config = dict(
    num_hidden_layers=12,
    hidden_size=320,
    n_experts=40,
    experts_per_token=4,
    d_expert=64,
    d_shared_expert=0,
    hidden_act='gelu',
    moe_layers=[1, 2, 3, 4, 5, 6, 7, 8, 9, 10, 11],
    router_score='softmax',
    normalize_top_k=False,
    routed_scale=1.0,
    balance_loss=0.00435,
    balance_bias=False,
    router_z_loss=0.001,
    n_groups=8,
    groups_per_token=3,
    init_std_router=0.012,
    lr_router=0.000584,
    num_attention_heads=5,
    num_key_value_heads=5,
    head_dim=64,
    vocab_size=13151,
    norm='rmsnorm',
    norm_place='peri',
    norm_eps=1e-06,
    positions='rope',
    rope_theta=19200.0,
    rope_fraction=1.0,
    qk_norm=False,
    attn_scale=0.125,
    tie_word_embeddings=True,
    parallel_block=False,
    extras=['capped logits'],
    init='trunc',
    init_std_qkv=0.0252,
    init_std_o=0.00514,
    init_std_up=0.0252,
    init_std_down=0.00257,
    optimizer='muon_variant',
    learning_rate=0.0122,
    lr_mult_qkv=0.5,
    beta1=0.9,
    lr_head=0.00673,
    max_grad_norm=1.0,
    warmup_steps=200,
    schedule='wsd',
    decay_fraction=0.419,
    decay_shape='sqrt',
    final_lr_fraction=0.0,
    batch_tokens=[32768, 65536, 98304],
    max_seq_len=1024,
    doc_mask=True,
    train_tokens=248100000,
    max_steps=3909,
    dataset='wikipedia_en',
)
Below are experts of layer 7 (counted from 0) of a mixture-of-experts language model. Rows are named router (the router's row for the expert), down (a neuron's output weights, with its number) and show model dimensions 128-191. Each number is 128 + 24 x the weight over its row's rms, rounded and kept within 0 to 255. Numbers have three digits each.
After each expert's rows: "raises" lists some tokens whose logits its average output raises strongly, later layers aside. This comes from a sample of Wikipedia text that the model never trained on.

# expert 39
router:135144136162135119140111121158096139157134165182163155172110128108155091152132120118138173149141141165100141139125100106120121162136099141153057154131175067120113178092130134168101110153075181
down0:126117117134115151149101128109089116131143154123158150164043104130147124137088156104129148126126134131124114137126097132133117093089126103130089199136136172129142091094129163152158094105165129
down1:113112127155142146123124140149122108116134116130155105132160122118118117123154127104150144133111159161139091118107113154148139097105110088107120121116146157131115109121135140125127120161175161
down2:145126132151107113128121139134156124124100163092096130123113095144058112125066163107152113127121093166124138141112112124159142107121096108136137097159132103112146103145136103162125147155130102
down3:160123093130078140145138140100099099130098078112131111126105134138145124121105120108146126130099121102161173093150138168129129144117127099129121133165123131124113129102090085117156153130151121
down4:134123098112153121106120143168070084131169088103153137142146110121121166154146141133119127156131144135157176155101102128105116118153140100115126118093111109098105116136080146116099095122113127
down5:137095166141135094145110131154082147137132138121112167107132147098117103164129107126136117096118154102181116129121124105134172126152132154151127109159123125135107163131143121091144157169126142
down6:122141105131142120129121132190184152118134142157138085140157156093123112127111144165084097153126114138129106140097120196084106143119133103121085118135120137152109135137117135094106146138172138
down7:064104149102147141107119130164140159095152112132150156175141106119094110086121096122129104106189141104116110145177118141110168121119136118128103106137142110162137102142149172065128131140111116
raises: "====", "least ", "==== ", "==="

# expert 20
router:129155097128131136097097191125136136133130168141133130122116120131191111165120146115119122130138120138141146176131060133135142110175123136167118142150121077115126160117124117131124121146128139
down0:121125182115152103101091094110118144118106094123141142123141140143127120158103107139130132156141139127089113093086133110143166114144175135142139073101111131144163147151105129098121118137122086
down1:073122173147184147145124107104135082108120127156096114153151159140120124137119121126104130117138163136080064121102114144166158131127160140096133159129119100095136167166147124125127126136138142
down2:111132125087131157153105130089106118154115153168135117151143117130148114145140115166088136132159136112151139152130142147140155153174123122123130160127083162100131122110134140086101105140137125
down3:138123074114157130118133111142133155132120101134135153055142153144100177159142168146132110160125150130085109110121144077166169114126120113053165144097122172153186120141120182142134105176099144
down4:140131131157116123161139135149183141103144091129105152136145171087155138130157088128103119115179116115186121108167136172118137100130147150112136119113154105174076108128208183142106137140117167
down5:101082082135099157132134107135130104154131127092103115160128120107158121153117113134088140116105136155131130087130093138141128110164171181146119129099113108172105119130109132171166095137127128
down6:112084132117143170104160166155146122118148104150114136119106170130126127113150098125125120126125117138144133120179178123112151096113098152099108129126192172135126133121123109134116087085120142
down7:136139151139112125156112135152169169133174108209073095117167146136125133144170125111118111117135130095124126132147101153141148150156116107143125167124140113156130171100132169160121144140125097
raises: "the ", "and ", "a ", "all ", "also ", "along "

# expert 6
router:128147161138141133125091161163097107169111187156161128129119074098109081123127101132128139165134119146135109136082145098113104122151122129142107157118174116096148167097130102182122064150155106
down0:132072130133126155129114144126135103141146112128110133152133162070131162122143128131139139126175109113144132150175104118121113131134136121109146125118141168123189196138114134172142135167113130
down1:142123115158124114106108151148115127117149150132117149074140138106105139134170113115132114111087165129097183144148117089155150131096169146100121087092109136130115122149108146095134104129106164
down2:156134151099126130087125132112086102090114138157131086163097170172125136117139102152138121129186152155101117137134143131153108107104093131135138139142142157115151129108105132155140146152152108
down3:144107106166152111125135078110142159094107147124137119161135156122112136105129149115120095123136119133143102165125126097167138115144118092140110143097154157135110096132048096063135128135118165
down4:096181130160144115117155173098133130128116121149131110089114086123124132163117104171106118120123139147118137095146129084105112137118138117134152097081116149114166150129123131104133124112085129
down5:071162091118096183183165120109118095106102135153142150154099100132148086106069129116102111125111070104115133159163147163138131110108110105167118126114124126139089076116131129103095155117104139
down6:137096133128141138087126129142122083165154086114129106137099148138134092177133113119114092119168109144157094146178127121127105173142095125098147157076156145145142134127113169183118127150142149
down7:124109092112135129107113202106125122108093120113145106138135143164124160153130105168130094088085090095151098102134191146123127119125138121134113105129198085113131134118160145150114123103119164
raises: "). ", ").", "name"

# expert 1
router:101136154186109118140094151118129150154153152145173148122105142123152072136107146126157160138127101154136116137125132126088163120120114119141122160149192106114097088127184109114137097156127116
down0:170104131166164154153127155074120168120145141091158141122104090140117117153110125109140119102137124161077154114077140123151133116105124106128118092147155073093149105123133122136160139159140114
down1:137146160118123119154173152148091166156128141102117177158131132126099086096136150125127123152134096125112128134117140181111097093171106160139089106132085133146157160110113154160169132133069125
down2:104131147119124147109111121077134154136102127102121135121092090106133123117164122154119125156180151106184158127096144125117186158156127173131126141142157098105120134077154165142119122128136143
down3:191131098132122113126154149120182140118111156167138129118178146162171116145132152147132102163144120144162111116136171146101125148167095136107106128138152115115127098111135102119147174137111104
down4:116148155129131088138129088145157158122112171180150154125130169139112139157135144142122112140075104135131123108125120124151124107164092150127132120128171113125171147129088145165119129147173141
down5:159143126165143152116136164116132138129172143111135080126152182122111156182143103141128062164148158121120164161152144146113106137159132126126142118144115167084148083146114132130149102147083120
down6:150167140115119126124159132152152100150090112122162080086135092115083118113136132178118139125129138099152138141110106210162111116110112145145106175138103168133135158129183153149161103144164095
down7:137152070121087141196091113097099108125095160111142132129135114155151142106138121144122146151162098127154149113118120139137117133155140116131109156156115160127119145151148137090111160143138158
raises: "8", "). ", "6", ") "

# expert 30
router:150167138145139087144096144129124130126139155139144122159099141110144111134119137101167114145135118110170057131099106105095110134111119100182111148128131127129149154106118125171091116141178152
down0:131103122090115125074136155109099136089158111134125118099134177073114134150144136099167141138161139132128143135190089132098097098104120105096108116137093109129097125145125144065133154118115133
down1:147152118098189118083142135083117124108126089090153151123112111149109106090168105108115176139159135099163134124053130122101129109118121125158107108114145143088114101166134106067090106124159164
down2:116134116122184107140104180150136118136129147128142163082113116125144140160100114072121124137109137126129138154100134099142139110141068151134130142171134110125136146123163110131116097192153168
down3:170119094139156117103154131134160138131148112126156146090117102150107161115093110130138117137139083140139125155107124136151161175129128109140161086109133136139094109142156169137095085120069110
down4:144146092106164151122119141112099157129126092098155121135133118104152153120177127136111121110126133098151142119088107128171157131127106104144134098159111187110105089119132155119112105141116125
down5:152104122173114090101123167128121118165132101137120093076100185121125131146121126112115107120139106157137138127140114146083105107119120124125157119114068107112154087136126074146110151092126093
down6:132144108144121146105101145126141178117160133121103090134159130139119094122128116098111127111108106128141080130109122145125144133124126138122109108103125106159107181129137152145127117118112113
down7:143080124120142108098105162150129151111149113100142174084158148118122130077144104113115120131118122094132134077072142101134151150113105147082132148110124136109131168138111146151079089125112101
raises: "oi ", "di ", "ç"

# expert 37
router:127142153118145117122133119076111148129118133103124126133109120098202110134112139116125148167130099156101075154093150118108122105164101129104093133134135125104112107131133094147140130125133116
down0:152144155174121107101157105179126085120148115107125103160141120123135163113150141084115101137101163119147131126130129159141132124164117146122154148089147101154091107164116128139122131154100139
down1:138125115134111172162115115168145134121101162116153141136115158139154143159151108130134135173139130128158149147117132132113101174175171114114095122075161123127128092098072109175131100195136160
down2:161152136085112172162155145133105102094067115162109112142151111159111116130158110114137151149109137105160157116096133119098123107131109127097171115124129170109113169140098148161082163130134139
down3:158135071182197150134113133124114085167129124147124120092127150115148119138140166119077184094164154169126121139098116160141098107118138116071123192106094135120123153102076114122098118111163119
down4:098129159117147134090162122131140140136050112160122097148128113143134095117111124105137121086166142123132147113140113133073163145112142104135141129127139138116110099144107176139138139137130128
down5:140133091129140130149160139098127131130166071127104117121166126106114120153126131163108174130107119135169158104104120155118125102130168135123130104118106150178117141106114149135167078117123117
down6:121153117096145118127097145103120163138165159124156123115143096121159145124107106133136119164150105153078159123073125102152181134111116125087122129126094082135126138110101131151133129156149148
down7:098134162127089150136146112150097151149101094098120113115106136109122123137194129130141147161118105164080107116114147126134134113116141116120109117152106111173103129123087122144125165113127118
raises: "eb", "Lank", "est", "use"

# expert 9
router:170151148157143140130113154146099108163154141200129115097126119124138114147080118134138111180128094144137114147086118109075119089089127122152133156141171112109208132110095116148143099169110120
down0:154095102096119138114139107106133104102119152132114148107104172132094102092180143105106123136158113114150080141112153153119142112105131087120100156091122175165092133127152171132104140134114119
down1:121117122080153096143119146140136154136121141150131124123188086096107139082099111096119133092133122130111105112156132127156125121125126107161133108110134123151096075143135099108141139124148075
down2:116120139150120086162100136113129157151098093112103154158123105128081106120157093106121107186162124116132111165130166133118105113111082122141102170152138160118136106114156107089139169132139129
down3:114133121120145115130166132073076124116129156103093154135124131142097116154191129092117129181109185154114161127112132153139128173150068141133115152153120130162076133146117147109156117127124071
down4:144154128125119115113152136120127148103116154118145122163084170055139119121127157117107129148117093122120084149095128104150103097133124156110130144138082192135073111143146136173095155167087139
down5:126144121135153132135113157111130139113163162101153132119127098131171159143108132130088088147097128142132154136107139112077166104108124146153161093130151168131142119099143109101162058149148156
down6:146105153107162152113116099100134112142115124142136177104121103111087118110144149134117099142141086161107109118149151109139165159106138087108104122131133212130121158137121112127119140119118099
down7:123090120120123106120145140134116104095088130099125148147098125159145109131165115141127089149121108126131184070105112134136095149146152106122138117151135116073123128129091111138124148150089155
raises: ": ", ", ", "'", "see ", ":"

# expert 0
router:129123103132168111132086129124119137164141134153126179147113102119145109125097138133155128136162092150140110148097066141097148145141092131140087171110127086109165115099149119120119084133109167
down0:134146114111145128141147150124089167157131163125132104151148081109115152103133108144115096128104065124157132099104140096107127161125123092061149134132160106140141132108166157137140126123132120
down1:136126102106082105104115135120097127094122106187166126071101116122127159159089076132144167097104154118132153113160133118141102115163118130114133114130108126083135072140129134125157115123152103
down2:136132122108104139120106129137108114175156070128117089142123122126099163139112096132152096123144129122123136144139168153128169113114135080119104115149114166150127100191144121115116147126128125
down3:107151080117098138098178168125121108113098148157157125109150117138181130167109129123116145149143155146096169115143135110143112155100175123157114118148110174145088110160140094173120146167180157
down4:159161090122150097137149118118140143108126153114094087122099100106141126144124119150161125132117149135148142124147165129145170069105161114151148130132165125131176141097126167140124100116134125
down5:114175118155122122120128116118136127123134116096101161121162065100094122147147075108104103144109139142134165142124152121076120114063118147120094119131099139123122111119162110142136143094162084
down6:082116135125118141109117107127044104155143103135125186176123093128145107105145197120140158144176171106149100094143132143103159138101128088132121118122111161132118106102160117068172140097121144
down7:139158131088121102130086135105131158119150121107136094115119147148094095106172108150140108123140157065145095107139140143135146110099128119095116147094129137140121130127135182142113110122127135
raises: "the ", "an ", "a ", "their ", "her "

# expert 32
router:110139156153156089121094132107132148117149126144172150105100095082136102136121088126169116159138136142106112125111121107147146138123102141104110142125157092132137132120118124133120108165136126
down0:097107114077120142123100133147127160076167157136147128123147088145130125131114113116116097115107163111118153114132144107117148120101107101143112117126081051122113100112157160167128116135119081
down1:105130148128089077109132140134142104148107085091131112115130135143125100120139126096121119108117164124098121127175102123144122145118149144101123165089108113101147080115111084147131158159132128
down2:134138082135062157149125154138146120118149097113130153134160115072132158143109104106125150150098124138153098178117186072145125106095118110142110099120160151101177127140100086101130120122128091
down3:102105094126072145137123119104148119150151144167112105133121143108125129135115110115138135120148105121150121120127143144072146124155123105164114142120116106087124147119164129144113140138119155
down4:152141133160183156131127134147070150125169131134122109093118101117104153110142176124144111130132100120102108132108095088093130147130094171141111121115139160134124116109104086129106123105155093
down5:138136133150139142139131135165121126094121167145102119140124147116122171151125116144172161109134121157143136136120137128158120106133132141108108137133131126159115115144181120143098141120103120
down6:112077128148119139140145094107130131152101127102115133093165170112119111089104144122125163130101158087107112155140133116070120098151145127182153096137136143185110139135119098128155129144101083
down7:123078138118121124141130142145073170085089156107127101132134116123140077162161112119113115125141114183115118134096111095145140099147096105107136124117107139139084151133138137118134156113122118
raises: "- ", "| ", "Source", "Note", "===", "=="